config.yaml
n_layer: 14
d_model: 256
n_experts: 64
experts_per_token: 8
d_expert: 48
d_shared_expert: 0
activation: "squared_reglu"
moe_layers: [1, 2, 3, 4, 5, 6, 7, 8, 9, 10, 11, 12, 13]
router_score: "softmax"
normalize_top_k: true
routed_scale: 1.0
balance_loss: 0.00696
balance_bias: false
router_z_loss: 0.001
init_std_router: 0.0104
lr_router: 0.000896
n_head: 2
n_kv_head: 1
head_dim: 128
vocab_size: 8192
norm: "rmsnorm"
norm_place: "pre"
norm_eps: 1e-06
positions: "rope"
rope_base: 500000.0
rope_fraction: 1.0
qk_norm: false
attn_scale: 0.0884
tie_embeddings: false
parallel_block: false
init: "normal"
init_std_qkv: 0.0374
init_std_o: 0.00707
init_std_up: 0.0374
init_std_down: 0.00707
optimizer: "muon"
lr: 0.00696
lr_mult_o: 1.5
lr_mult_down: 2.0
beta1: 0.9
lr_head: 0.00796
grad_clip: 1.0
warmup_steps: 200
schedule: "cos"
final_lr_fraction: 0.03
batch_tokens: 32768
seq_len: 512
doc_mask: true
train_tokens: 307700000
steps: 9391
dataset: "wikipedia_en"
Below are experts of layer 4 (counted from 0) of a mixture-of-experts language model. Rows are named router (the router's row for the expert), gate (a neuron's input weights, with its number), up (a neuron's input weights, with its number), down (a neuron's output weights, with its number) and show model dimensions 128-255. Each number is 500 + 40 x the weight over its row's rms, rounded and kept within 0 to 999. Numbers have three digits each.
After each expert's rows: a language model's description of what the expert responds to. This comes from a sample of Wikipedia text that the model never trained on.

# expert 19
router:471523488460454460544456451537462535462549538547548541476493540540475456460547455534460461484443459468459535453536541550453460539459467459461541535539464444452542547538532461540468534465544529461464535465551535545452533532537460540464538464518541450448528466547542460531458526453529533456472457540457445455549503456466462454535545538480458462537552538466542534453528546462454449459464
gate1:485513581425459479489490522492474461458462468486502567467485531534483467563551443416561463512483471468487484414447483557404428506497511524467524516549569539450514494531526578473477557569500533540466424482526533541534471508453414455530484505512494550498522454484471470496523510556519454488527425508480457436480528492470567515563460484481388513540483452479493522492540463470512525448505
up1:510475517556491525493536437492544506525529567502518401446438558486552480464500477561448573492529520469488518485593533500522510537512464522543527442501403460499593523433558439544532452469532482528522417457521457541465518476553482457477508551545482535424483541562535550479524497477526481500509529550531527536421499461557489542464504512471521442455446477504531476511455538492496457605490
down1:482545442473553480488516516480499497545471476469458507444576626491470524427494555542532468501492494515608429475556511554500535535505474490485495478505488524503565554503484516538563528465486486511454550496481495436501561481501539508484500478435561484576475476441474490572521479497424521507509479454510512479514585513480507492557523499478472477488528487485516566532496528485480471527462
Description: Leading digits of numbers in percentages, scores and tables, plus capital letters opening abbreviations, like 91%, (HUC), 5–0.

# expert 52
router:473523518464456455534475447548456529457559546540549540469479515544478459474540451535477464491454464474465517445527538553471460546461457467448531522528452460458548539535531462539471540465526556453476530465550546540446536528557461519465548460533529454455543467543526466509444519455543533455465452529458443452518511457459470463546535520477455464534550538456536527455524542457465457442469
gate1:437521485491487490529443535556517466473510558521442506505539519486491503511571515568459531533495463499420439463534473477517482464444549461603498398497514523520535542466522453526523491543539467431470462453427451510544442544540475500525486487440572514501569471492522482426539490465425514471462484536454443469507478464450521554542515495465452480456470507417566493515484476437537436490411
up1:486509442561469513493502506507452437518515550480450529514466546481493477484509495497496557514531563535463482449592460408421511445474552493543434415533495493482545500528444478510527440620438453555516543498441518555471554455494438509441464510518543484457531502427488447502422527570407478518478545473476489538534483522500491440520535503472528472472458555435468507521554486494498450491531
down1:467492508529477513569508563442586474479464486501393514553434479489565521447525475501563525435506455416500528560461484501474519570530430485519523534518483517492502472573517521539543571449570459546556574538497495420443497517499481470597618491588468525507593470513480501502488557483467425513455528487504532477464406413516481469494552485519546481481507574439486616461546468514480476471515
Description: Punctuation separating table cells and list items: pipes, commas, semicolons, equals signs in score tables, line breaks ending rows.

# expert 26
router:465521502458457470551457453534478540454537542539549540465465543538472460458536451543463462470451462471457534457540538550462462541454458464468545531549461459457540542537545464532469535461543537461474534468544540549448535523540466554439545459531550457458536464552542461533459532459529535456461453544456456452542535451453470465544542537480461456533543545457536530458537540461457458458466
gate0:460498495533430479546489528512493508447511467416477509541545527526532462456559502498487540487461518428505519543545479513549497453530543540474483472472471527462541507568518499512555442574444485491451471516436503524451495486463479525460574576516524581515538509511525463470488473535516567622488442536449549388534527487595499544451501532500413506474527536535547529453489514419455483544550
up0:516501502463567523450554450510443500542499481592515497451430494497483569488452523540518495495550505545465468467509488481467461534472484399495503510521507468507495481396470478525440559457566513464561479470535523496533520509554459473494417465545445451458451456459507532525491516481504446351537584500501449550475460468462445506534526481545609519509429495497493446513504488530534497432454
down0:639571509480494483461476536550473472437514531542530477515590532531561430492514470531391533516484466474538535511556526513446457478499465519536484543501473548511445514586485547478452452463568485539457500477477526554524533571466475537529470488476476409473493524527519461505525463559457497452488476494523475477457529445528510511505504536454479512471512576473517552405575559469514467477513
Description: Line breaks and word-initial capitals or letters after a period, pipe or colon (U-pper, W, E, The), plus Arabic-script bytes and Roman numerals.

# expert 29
router:462520478464458460549464455532466537453542548546547540463471543537467452458529465531461465460449460453457529448539547543473468535456459462457536539539452456456543537544539470546454535456534533458461543459542537541451535526543464539447541456541538456452547464547542462528459519449537530458455462542453455452533514459460475457541542539477459457541548545455539541453522549459466445458470
gate1:512551502461488523589477480498421561492559524485497523530433542543527486472535556516520574453535528545537490465532538512504468560526520427586495496523504529438427514581507475525533463409542514472443432553475507472510506522503542526500517469513522511429486390508518530515471550453506461541479512480407477514498546547464467514564503460523470473498449512482519554478522622543472473516500
up1:568491485496515486447533482521536479563442528463439476503543478472535506538476426499442465555494511489473527581503490494511482496465545569399581475502491445560566463418463550506414481622442524499556567484501579503462535478516413524479526510498497498578478537487464460484504462477480535510544548532567572471522464509491501508485473465458474462559533516531502453466477383509476522482500
down1:496498553553429425460553513465499534520414574547533529481512532495487514522482482466551445473568486457492507588474555441486433536497489443544469530521468453468477486528530504514510570529456527502474516458515570495490429504489497531499518541541510496487526461521513549452534491523573476473560486441495489555509522480531407502467454490404516473481494558511562540452487445493510549464539
Description: Single capital letters or first syllables starting a name or word, often after the or a, such as D-inosaur, S-aid, B-acteria, f-urn-iture.

# expert 0
router:465524501456463458546462467541470533457551543543542545462484551535471450458533459544460457458460466472465533459524534542461470544462466457449551541532453457447541542537526463529453546459543540455470540464549542543457539519541469530477543463527531457454549465552541459529463530456530537452461461541455456455538477449474470455551548537468454455534544547467542535457533545457460468456463
gate0:477546504523453480488467417466392516493509525431433494474449493467533438442445455545452437497445497508505515483519536502504468489493577493507481559519449477443492582513505536492499469487535477489535571474467504534525559479508488514507530443508515470459496473488535532476461480383505502516435459518460532400451487456433572499480495473476481474486508537483470529547486573458443484489503
up0:441423482495524480525522409463490492600516520427485506477480482482535445476419451557466447502452533546437489539530557515477499447475568498523482525425526534489498444527523481528493492478543522463552531471470559427539500542464431454501507463502484444382556505594630439535518469470474510545406426502467475523428498443506511608542480470486546506468487516549520495395482492494475452457474
down0:470484550517514456450447551559457476475604464423484476424477484496570503538467509479458516518470578491526456553485486528469544511480551471431476507501446525495488529528540474434488544459563516495488534513498507499474537514482423437556492508525446521527469537550526526525453434450504526490495497534524511493440534513456498512417394487502495457492540451539470488513516444579557525485492
Description: Word-final pieces and everyday words mid-sentence, such as acc-used, original, initial, process-ed, all, against, United.

# expert 20
router:462519484460458452551465462539467544460547554542535552464492540545466461465538460529459460468460456460460534450530539548456458535454457462470538542541460436457548549539533474530466541454543542458467543459547543544458539528539459548466545462523547455450545466548543463525464534452532540461462463531459455452534501459464464465540537533459453456539542527457547536455535543460468453451461
gate0:509482508504488462557511443536486546438530519528510596486501477514517510476495516497431455474508491495548527512560449523482531529475512506515491481555475511594587399437549520469482460470569529548546493500524463555457490470489499481464531431533489444440478497510513511526468543437521570528478540533532456543582555432432497457531518545474580563534618475462535523502542485537428470540441
up0:544512512527485477498490523501540515545454457487523426502475524569541545491449518482645542490478571525465526498437499487541457453549484561438483536504574580415456580619486528492520500471440449421470495519432504510516527492512468538500521533506511510593502524493418474503516472573489470494546578465449499386469514537521485559478506440519393512493445486510463468496489528484564487463501
down0:480474496508531525426522549468520533446475491462498555450495590519440442455532539521551508524511481495447550427552491472418482480462499459551530497508449468514520493502527506428483552465423399445463467537445448556505478502512516565402484479479532476504536450457475491430529525504506566481557482542495532504496505556510589510467529553454501463581570561538485485570449476480550560501473
Description: Linking words such as to, with, and, of, by, into, would, plus first names or name starts in tables (Chris, Jam-ie, J).

# expert 21
router:462524483456455462557479464540470534451544562539544536459482528544468446470542445541468460472458461454467539452530520540459451536450465481495537532527458429460548553542529475536462540460543534461473539463550546550459549523541457534465546462532539449454549469533545455513456535464524542455468460548459451451533518458475467463541545533465452462539538536458542537453542541456454480457464
gate1:479518469485503487499454462503473565488490516474437542453538572499491532535462434503569491484556451416459530537588480489498448468530512508513473523471512467458473467500446520523512461467558552463532588534512504528449528517492480472504522500481503466466445507538434498504469517593512466507463447465503422565508528497452485558574534502469508501484493497502530529423552433504411429509493
up1:542492437491462448461511482527542562540440500510460609479511462522500519457487536492501489481481498511490522519516524469478472459471489466495499499404421422461537519497485463498538529524523488474499600432520511554471579530493486530561573495516532487466470507572529553531511497476503424455481488543505433440525543460477450508515528519490560457474526485484546453477468477497499434492477
down1:509493386520479482469465440479507533457431510487464497542479542412571465467446498504502489488510487533510505545452505510444564488541516500544432477458519448515463536405468570544449393440459541497465542451489459544593474498511484593473492497456497517563489508518473540488454555491500520508462521508530465560526480543584443460628522508450490486490568454458529496613470463569523490511505
Description: Final pieces closing names and words before commas or "and", such as -ics, -ian, -ios, -ton, -shire, Jones.

# expert 23
router:467530501454451463548461451533466533453541545549545545464476542535466461450535454536462461468448462468465524458532540545453469533454454478468531537535465455455539543541536456546462542454536540457467542461550544537463537530538458535458544463530542465458541460553550456530463532453540537453452460532463455451547514451465465455545538533472461461532549540457541543460535546461458452451466
gate0:495532546466473466529468552489486544528522480576465547511529480464487488550471517512558527482551502523464513517450526498534532544511510515466593463533553533480486511562563538482560581509456449488477522536500516455440539535506497478467522497486533477506496519472528491467463566492540559440529430506552439414477541475504411432559548516483454471456540448477488449519510582467521468506506
up0:542431510509537485508489453497530516514523575467501516468504531492534528371525455553502461545504461454540483493480554476422484419525466508509464454501506544471435524502419504535488472518455476523520508471484537483605476476477514525434560527583434528465532478499496489497507463492522396560447547496495554522485494505398517546527536467544504517559466544483475556486477506518502513517498
down0:425468502521519529514518508533469478471550480561433533490438504552501504413525514527543486522427506466523544495464483611558534500581547495482477435452421407507519519453502521590542505547444533543509566493529534531469506461488516557447501485526526483554502519474446550536529454528466452496438559602552509471568470453494515416491554540406469490495497404462465510538511527463474431479514
Description: Short function words and common adjectives in prose, such as in, is, if, an, born, young, plus digits and letters G and F.

# expert 17
router:463517495464457462548460458543466544458532547537537540462477517536464457456543465541455464467451457460465537450535524551475463544450456468459535543541466455459543535542531465540458539456534549463472538457547541546457534532547454536477546456534550453452539453548551460531456536459538534453457459549460449454539518452461469461540539545456455458540548552462538545457534542456468458452449
gate0:521467531539485495547536500527501504440506547484493520472429579480527509454502482491580536506524538483480404463473556488487494553546472469538530502502541482499535536488535510521495564497534405425478437517542482465503442490491467497561532535472474434428566457525454436545464499446496557438503523580497466493441501473486574618552513506485518505483482549457501412491506539468444511514485
up0:487543562493489478466511526502506443508528428490432518566509535544514520584490517503542547478476518488481553417506496431518507542433544493552486428523468550522598410555501445570459466444502447492493499488547525498467484485510586444452515461508562472556431486446571483520548470485460459464483546509493389552532474510478532477521477522560381483483450535498527508515472557628521507498490
down0:460477501488493529490494464442508519522446505433492549474500425469459431455532500464497469531498504448593520479529495529497443403482516444462489535567472496458530502486571528532467531464491527512499479436486451573448531498546494548477466509517456522466568484548457492503509561484544480521493493506482520526438588512526509444551491439483525525494403529516531469472498529476531508518586
Description: Content words and word endings in narrative prose after the, to or and, such as fight, dec-ade, cycl-ist, her, performance.

# expert 51
router:460526483457461471536456464538454536453546539546548545476476540540468455464538454537457456468447462460460534461533530539454458536467462454445535534538469429454550540543533462541457533453530541462463541466553539545454546521544464537469544455530536464455541468540549464525461531461531546460471462543456450447543505459467468455542544535485459461535552541458538531458533547460456459449465
gate0:494483513532450497513486514560577535470513496502491518480433491491457490502483493488416476489507496446442495443498544501436480593449507526554526444517523491503514508504440494574503509444512510485535623527546487495461528501541499523485553469411433477493560527522624501515470514442526572502511494520479497472508489474497506442548407526447579438539535488541535469416420445537447478493515
up0:499460529530561473483493486463492434504462498477492452521508524541561525516469609482503519513423448477489501556548492413525498432568554476492496519470492528499483514408521559512551525568468494477458410527524504452558539517538516513488436577604570482484435486498420530535554447569490458464443558528517528503479539531562492515495559497541483519442449518539490506539507514490543483522502
down0:549513451520519492543440507504457486446540472513565523442486438521502438486520507587471497474564469545486497501424542525461491514564592472539474486487548458473487540436530539556525544550552526506525452492569474513464500538549519498460562459509483501472588447531555492523461517518447484484461428541484501582502492459471548526515572471521492451539529522454500547512522518551510503514533
Description: Digits 5, 6, 7, 1 inside dates and figures, plus mid-word pieces like success-or, l-ighth-ouse, Dis-b-anded.

# expert 31
router:467518506463457458541456451541466545456547542543539537463475536542469449455539459540466457458454459457459550456536524539466457532463463474461534528538461458452544537540531460536465544456536539455470533453540536541458538526544462540454546455537537451453544462545535456527455535463539535455466460541459459459544514455456459461545533533458458456540550538461538527462540541459459450458468
gate0:549499431412464518513481488502525548461483459494508503503530489489510458471500470525499484462521523554440497541480514555526513510432539547542515494503432512447550516492432527514503489449487538516506507535466521545435446488488509500534470547513497529467518470505481508448507499492527629479537449526455456393493491457550521464620495527485458475520480552524539536551490511502557539491528
up0:485485483478462515521519534432502419447548505469477480507456439530500466521467435500543507520456559466555509462422529505454554532427497465532429573514533491499510473492521493456487482521569474484435473496510491522465562442469508567517553528456534543397468420552552551518527474485433578415518489544498528509577512567527518487478501510498461464505529536488459531555484458549481423518492
down0:516566487473529524451532487498496420557480485457443478478480521557580480425491461480438493539514567502486527572520515471525562526484562513485568469486491524486500556513541524543389502624442472453495576498438516444485565491516501434496508481505465470538545540438517506510521469498537512500444500527519608476482489502495471516533550497454516518537459527492486530499497508452498438544413
Description: The articles the and a after prepositions, sentence periods, and opening syllables of capitalized names like Br, Mar, Car.

# expert 1
router:464527493455451462543464455539473541454543556549540545466494544546473459458541458537460461462440462453465532445540531547456469537450465454481533523538456435453548543540528473531461534464538541465461541458545536546457548521540468533456550465522548451449540469538541458540453528456537538461469470547450450454530517461473474458547544525470451464543556544465540533455531536447466458450467
gate0:482432516516412439556520462399473516532515577496432504475515481495524456493462487459492523493492423457482469462494578556464425565459536476522556513572513497491494453541485499430498515526540515452507559530560517513432498469505468496502479510564482488497528475441458442484509543456496492486477440436519460452472467563509507474607495545456464513512581507569468545519467508567444506489530
up0:474468459516498469542495418533498538506462492463462481540524466497502492529427470463491567476508481447493498465481433478450483467499517501556367517424435509590479449477451472525522438498465499494420474477553495545567506535507562543536479487472469457375535541471457585469558489498519550476513508458504486545464524454509493538512501502503485520539445450437479504437476540452477527459495
down0:589482506551545533468502559511555542504553503523545493579424519502453521431516454489504513514492466545458565506537522481426507409528523546456498455512464488491436488480444527486471498530595485471481508562516499516424457465453524481488464489522516588494475536538488501498530484543455503546555537539440542511585446493493517513470540535466449510460540529506545524464432399492521500529484
Description: Commas, conjunctions and prepositions continuing a clause in narrative prose, such as in, while, before, and month names like April.

# expert 33
router:412611586456458426515471473514472562474500537510532518497417466513454490495498490565483479475508476430459579494511497525484467544472469472558542569553488546486509504525642468527479515497542524479480518476542522563437479538514441553495525481501501491489524460559527477539463548478583537438484489529488510466500484489478448487521511554403478485519523516469530519454519556476455478506473
gate0:506542469476455500518477465472456485501473447504512482483482460565461485530462483518558533515532520419489484560497455531546454546479422432543479465542504526555451469488507523571485488484492536504523512456460472618526444515487548534483561440496446477528465457587454468467520540517561508419564486510409526490476503507479483497512461546475544456485482528529495523510546533464394473524512
up0:490452516516527468445505481491556545529509520539496487522516528489527502494506550497398496478469492533526453430531542515447565499474538499463539539474459442464547513528504490443505537502489487500467494575515587395498584510543477475509459526515495481411485522436603531494478449518488462544465481453599464502521492480559521535514530444535407507514537425462502476491527439509558517484515
down0:507489490511519469474480470512428451463466487538421488525490532463492482398476584487453514484462536529401515432516524513499530518462466566504561456489424499478460459503482535472574475469437505573552497471479429574517506557499482520505572456566512440509511456484519474470455429447513529492441508489566486472537501472482544562500540516560499539519542464404509511492553511495518521509480
Description: Lowercase letter pieces right after a capital initial within foreign or personal names, like Z-imb-abwe, M-h-or, B-aj-a.

# expert 60
router:469522491456457456536464464532463529456545545544550547476488534541474463461546449535466460468458457461459528436546543545460460536462460460473534536541458447447538549543521476538465535454544539458470538467546536545454538537540467542466552462528544460457537470539535464514459534462530539452468457543456449453536520461461454457542540539467449451538549543454540540459533545449456448448470
gate2:518409506438505501492465442549486523436531491579478505527504497517497450436525422551491473495462535514434479497472495457490517537505464486545546541497473594436574528455516532475498564494535448532496494533494517566504496514432435522526582478543526500525609456485447459568495492499512528477500449531452417589572527473561494571499496449526499521545465507490529538556524576489477489492493
up2:568453491451513481510478488563487540461532493567546487481476471550529455404541482467565514511532518515468519491432471461496524508473454500536498495509510530437557519465567501465529470519577475520514445549529539504511435515455506440474575485558503476557632485458448446514536506497514561541489506501500417575555551445553473533524531438473450558562494498474557517495515572528565487527481
down2:490510464450499555519520524452545565535468527488486505491456482435504513449463461521427499462567511552540493470489461545486509485535488488517534503542535450471512438477517506533481482423499404568542505520516530521506413538450480550560476553419485531461498515482544465508530465458524503559523506429535500489541466450476528495624484495600533457489484524496548475528534552494522488461440
Description: Blank spaces and digits inside sports or statistics table cells, plus word pieces such as knock-out, ED-T, tre-asurer in infobox lists.

# expert 59
router:390579564475447441489480476549450537492473552489544512540455475536477491492528488558448477484472482453456579475512486517498499543491471437530541586527485520483551512560591433532485515479525544486493505446557512551422503596513446507493511472527501499450549479533543500552458537446541532458480475494481501436513464494487453495513548528466476471537521537466511500455579575486453489494474
gate1:514577490468478478449456454459463474452538522490496566571460495470488496432483567511434517494475482427521549525497503434511475510564469521440534540544476577487526490522530538495475528493508514461546493448562457520447423488444525475531488580509521487525479542526587510524525541427510480411482539450492437450425545557521520555497516537405568518479514533445568442491522513514477523608466
up1:476487482511532552483501514566506481569409472509472434471513501554538584474482544515466469491527515579551437509516423533476526421482493533522466478460527499519499458482449489521522482455508477536467538527438456481500506514503447433481470469544424470592533535488357538567450458581514519502492424513463544515580491535465473465517523421605549499509477445488498507515495469564547491457487
down1:449498524466489484476542552544488509476406516540487467450430464492497466529493504538540469524500534553507475508489407501534537515515479541525445526507538472466542482502536554518512463528497496550534519487497489501485513527521543497532474486503376490525505461521476526567500494611483410511593428547476517523553520533500470482518483475593426471490516498447476481525471527525481462554502
Description: Single letters or short pieces inside foreign or unusual proper names and words, such as Mont-g-omery, G-u-ard, Liu X-ia-okai.

# expert 37
router:461514512456461459547455462545467532457539544539546541466484543545464461462549456528460458468451460459459532461530531543468466541454457467472543530533460434454531540541532470540460536451540541460464555455547544537459539524544462542454541453531538459449539461544546459521453538454527538458463464538457452454540521457475477451539534531475459459543548544460536546462534537457458452459464
gate1:427533523445496544472473506477523513492464552597486507488498488497485434449545487503514463502449449540537546451515488444468549481443464384456484514495467467471595584505499487515477542513521531479544449542497450437461517445535447498443510505501507584484547532524550507472553461482552540521571441525504521458502463480553499507553491513468520489515580486527576469423555453455549528528504
up1:529492472528541495557469470497414516487497445486527449497466548507512544531478480542541578459529549501482488526508471486512484562498504621511442438528505471544456446479509526521513458494471513488448525477475535491536515549462541521521497498475508430539490481475464506511469442518460502486419592490472475470504561551461529508455493469488482518495419478438502544539512520558520525486429
down1:504506563489549506500514506387523520557553495540562561499571438556519506448496516571546527508503534518485523499444557440498556452498481438544465430503489526507485485444500460396511532485527524513521530507530535531416518451435540543447517524538521465550537531523572519491496493440510534442464465502483493437406446390442449495538525519463500512531445443510476459555557497542444496515513
Description: Determiners, auxiliaries and relative words mid-sentence in running prose, such as the, which, have, had, their, several.

# expert 18
router:459507475457453462543462456537455539454544554532547543448475529540474453466540453538464464475449462468453540460540531542467464540449457461481532533538457446457545540542543457535462529456539527461460548454545543544455534509546462540444549449532534453462534453551541463516455529461536538459467462537451451455538513457467461457539538535468456463543546535459536546460532536460461454451465
gate0:496539475460406530531524516505488499499531510481565497460488452536449476501434502445472550492443517526506490476483520482491490525493423555519557444524476530435457556534510567415502498489479511443497489523482468440446456501505510457487612448552491475554541535511544503535484550476533502449599470501532427461527481496507498476505499523444479545501538537427544522457562467427419466479471
up0:480486483576568520480502513504472543465480460489449520492499461487496497523552504498503446502550476456419484545497476496481434463521533463470546466458528482552532463529440513539496560418505488442506482495481530564535484503524469513512431485444527502454417527485507435489460449556479479536408542544501489546519435519443439537548504444554484489501532495600485498587460513510583497563496
down0:513531503468492497507468560465431582507490483535505475514473455480501530449554455475507480441462489481500622561492523562499523515442526506462459533549585512513439442508494430514452437447562494424484477493481431507467556527479491514507479470546504560447521424492526523521523510453546465457513491526525540522548541429498493460528472483508466447517515487503548504441509579575531583454510
Description: Line breaks before section headings and word-internal pieces of names and terms, such as is-ot-opes, Spil-ot-ro; also at, during, she.

# expert 16
router:481582515456493452504490456539402555483579492543528527462453563512458509453523489542525485498466448507442512486515583510449456495460466472459489508559493540499509524517553498511512537496522539462453547493513530497486537490576489481457511478613483471480494455492470460551482535475493533478448405484462440512549568446454473473550522565489477474523556520480535526489512525465502462487454
gate0:504478515496472530508466440509434450510503536567542435573463565449504450490479477495499411507535530553481427437524490512532486481461504521543398482549501513525467489569447520525498530416540529480447523523469467456516497511516456554499508525425468466446561500532501512409459509567514549482528545451452524572551600505530472509484512482466555447494509598546491487438514526493522485520506
up0:478441489494472480513486431479484424459437520562548418498487541453512481503494424503457475523575565564541450469482521537524455490495530522481454578570545496483470486509460449501471480445582529467524579521478427442523523534537489508495509508398484522466481479501476570443503505541524503497514522498497494622591566536537471512524521524424588507544503505572489505466489558494554476590514
down0:533504524563477456486481459543513489477487518491499443510538522512589470478506474490460517499476496521531521503389501497533497528505531558513506552545612518527519469500507520426547432493511466480526437478449400554523539444513458555486518468506467509515524464533469537533505502481466515454486483537510495514532533535518547491448466538529487472510549473548470483496492474537503482542511
Description: Tokens opening a new line in lists and infoboxes: line breaks, dash bullets, pipes, opening quotes, field labels like Position, Born.

# expert 40
router:463525484468450471548453453531448517456554549543553547475506543532482458468527448523477473478450468476469513444522528545459433546469472460484535514533475427435550561544529476530462533446542541470474538490554530535448520498525476533455547461526536457450526481557519461510453530456531524441474463524456442440538487462454459450547539518478451451519557537463525518458535558473440441442479
gate1:537540491429444526465513536447481466558580547578505503554551491486486402509437519486528536509520472491457589536541484516518579498566509486464541529532448495538557512513527488526459493507541500481413531511564551483448542490470535504479549470532558528495546499544485517509485564448496519496503518502496419469528547553565493479474438609532465489465534458511512479506481494547497559605480
up1:535566528490481519399502552542478539482542493510483506557539438493465518489481463537544470512427505428460537526521495495518518458480560457439556522546471529518534444535526487537532512545529505518463430500528496565499591472492476509532550478611575456477505499473474563459519556491514511529523395495493483438546545469535518513382476546531467512487452473520469457508490534559424478533447
down1:466501522568531460493390515515483555403446486513528488522480551431423483478506460468543474522486480493510473532481454527467489495502511471507522496454481541433536518506485470489547504504509505487490516501537484543422552583513572457429498509455433484454490487481455498484479617523499488508525470512493461431548382547439530477464452470440517474514511478458536477477477519522489509508485
Description: Individual digits inside years, codes, scores and statistics, mostly in tables and infoboxes, e.g. 2002, ISSN 0972-7671.

# expert 61
router:467516497461458456548467453543461531459548545545543539460482550539465455462541448534466462477454457468454529444537543540454461542458466464482536526540454432458542546542527479538461542452539532462465539472537534544451537516546465539440553462530534456457535465545541459527462533455535537459463465533455449447535521453461460453544546533480459457541546541457537533460529540455455451459463
gate1:494521470501489537432496518502560469472495520507483542541461545472534469493509460470555550440449515526437540473531479495548439499554374488478541474565495503415561458482541522546518478501495504466464497483509493495452506524561460494457551489516500507474503514496614530470489488463526491521457502485523395435478509475465523517528478478478468544496486424491528418439501469519452519479452
up1:484526514472539522510500458543472562455494500477573472464515475522488525496538515475482512475564509467543504511522492543474472446511561554546524552487492551503461504498427487544462566523573504562504467489487586504469523480492516480496464562513512547491502474424405449526566460603521525526475498481554636530485469550508471523540499510517495456531434528522495515579467584593566513527470
down1:578496477502426460451505516445505476501466465412488549475510543482504493433545570493424467498536528473497483471479556523454475506498504485455472464506480538486446520480561559569516515427485452519452551605538532468490559494482488551552603495504499563502448483585521535480557549487502466512515454471473470449531537471443471535493462533450523453505447545491573530525482520480519595529516
Description: Spaces, zeros and dashes in scores, dates and coordinates, plus endings like make-up, set up, refers.

# expert 54
router:467526504457450459543464464541461535450543540535547553457473546539464456460537451532477457458451459470452530465531552542470465542459465457480537524543467459454546538534535458536465536459551536456471545468545532548449537524530466558479551469537545461457538460553535460535462539451530534448467460530464449458529529453449454460539542535486460461537551540452537534467527543462450470442466
gate0:518488506524451465459545497498451473551502555510416495558473541523456479511552442527430465452436514484471527499436473539441518489498464508461551461515517405572487475487549536522535455492538514515426504491530543483453475508511500567555551525462527464495568459507505510468461540518512498506488502502430554494415514512512488488563506587478529435500504462504497601589475607453539505521511
up0:534485471512492466469518448501453487586567557520383524554492539478461508544502419509465449513473489465476510487455501476498574524492480504470483417567486477608489478501507513529551453514509513510429501494479516498464501488511484578547581519448536514478571463488469604484461508465470483505487472498476542506481511498426521505614509531571556460518536475514484562615506579455545525478482
down0:516487494567527448475552494455447364561519513516454560426503425551429518543521486588489500455526566505528499509520468515523516497517488401550449556476433464554501480579545504453507453560461483467528520463535471460529478484486497459452437500455487536549468531435507527472506514499509520514470567495492515504484521531457505490520445445490528488525478505438420462429526496549463444462467
Description: Spaces, opening parentheses and digits in tables, subscript markers in asteroid designations like 2002 PM_{95}, and bytes of non-Latin scripts.

# expert 34
router:472544513495475485509481462520430557477517460553514529420457558585449464429512471503507443450485488440467509515579557529490438523456462499537502505509483534455501501553532486548475589448495525433431577524518544500504584517562486494516544474544495483474527471495490465498505543502517557483456413521472481507557599491494494435574524521468481479570469514480538575457500536456470513494450
gate0:508556488631518499435483546540416443534523509514574486499518452477504433507498531516436503483507473517509475451449511508543480461509482519507512542518505513504497467506532551505493422511504459515468477435433469498534543510502418518465532460502422532463554466542478461466484512527488518503588522527545546557521490526525504480517525498514329541519513498542468562518503434517520498537547
up0:505543480618535490448510562547448461529541495558549482507525484475522425507538511522488539518519507484515458471443517523510457474526474543526504540516501513470510465483511529510516429502494490494473479438457488457526525464466438511470487469483423524502506495528440481491471518567468501464604540524540520589512485543522475505531504487493386537502489494545438547500465435511513494534532
down0:507447479530559500408511523454481397522476528530489449465519487517491520425512484527534507497543530480526462525484504489561486490546489560490479505484481559538495513509475527525431466568470490453480541467506522493566494432547554436490567497441499478533487475537465510491525497504453487566488516463508475513431484507542566438520503511485451564489545573457541488504482555452514467497522
Description: Words in wiki section headings and infobox labels: Filmography, Discography, Early life, Personal details, career, Born, Majority.

# expert 46
router:471519503462460460544459454537465529458550543546541541457480528533457456451550453542470464467453454460458532460539544534461475539451467460491533524534455445452545549539534464532463535454533545464466544460547544546455552542541467537460542455533537453459532462540549459527456545462528539460453465532459458455534521460470463453542534535468456461537552536454546537456527536463467457445463
gate1:478497465541538481489531451519408512457525538448484486501488485467452503444505516550503419484479469403512487490506535498446463491520487478445542538542469537417495507534479473455574575527489540451431542471460490446500497490450522510525423501557480511514533598495579460501424521412464522498441398493562511559455507430474578485529474547463591478511448552451516552509466441499520504522457
up1:548453488507493467529431509508517512533463487522465492492463491542473399524486519412460447500467484569500462500482472504509615461447572505512504413444541523542565439504529490503479481424468486601519459491472539555473509524539489534515576498408543537418508456559382537459506496514520439508468553510507462423557511481514496531479444471508489486531514539579492440557471476476473533536475
down1:399527528416548535499507523539493489585475477507497502472532524525503433486535509492558535520511538514523524526512499380474407444440513516473563434450506552501525480513532465483500545531526447555593442541521461514581533504535525502578493470423520509470522510512597464467564489510479508543468523532494543522437460441477488496462467511443528510483419457587485459514479506541515557525442
Description: Subject pronouns, auxiliaries and articles in narrative prose (he, which, was, a), plus month names and -ing word endings.

# expert 4
router:463523486460449468544449459533468538456549545542537548464485540531471445459542454533464459466460452475457538452533546540466473541451466461472529531542453453452544548539533468534463542460538537456467548464550544540456543528543460554489549468522552452455545466538542455519458537454526543462463455548458453456536537456461466459545542533457459453541535549460536533454540542456455462454460
gate1:492462519492447485460473487501513505428527577533483483504517493546468531553459519535499504539496497482504506449525540507439491568513480524454514535491505501501415624538568477499430499402473544493434561537601449484463565486439470516497565540515487460522512542530488550488477472444483457462423468506525469446520469535494483469501540508543467453464523497523535518408438474484469534470523
up1:526454494471452580483562474525562564553502501520532451449525516442509465453558475487501473496454538527456496507489500508521493487480477580500524454463531533494529450607455475467548513402523492501497501529384554519532494539496550478459559459461488495395490455432450443562497553552498520504611538484502469498437602466482508487477486555477498429470419502520492483510540499464493495435448
down1:585474537528543482533525537559523552480501540556534506503435534472520519561476415543486515411522471463514452498544518552481471462442476540559515461546434577501439514490479571544500578527498471538533474494579506546504511485497404504516523473476450500491551470504481497525512466528468457477528515528485513420452449538521501469489477516495510458528459510563596507545403537571533502479501
Description: Mid-sentence content nouns and month names after the or a, such as city, team, University, January, May, Party.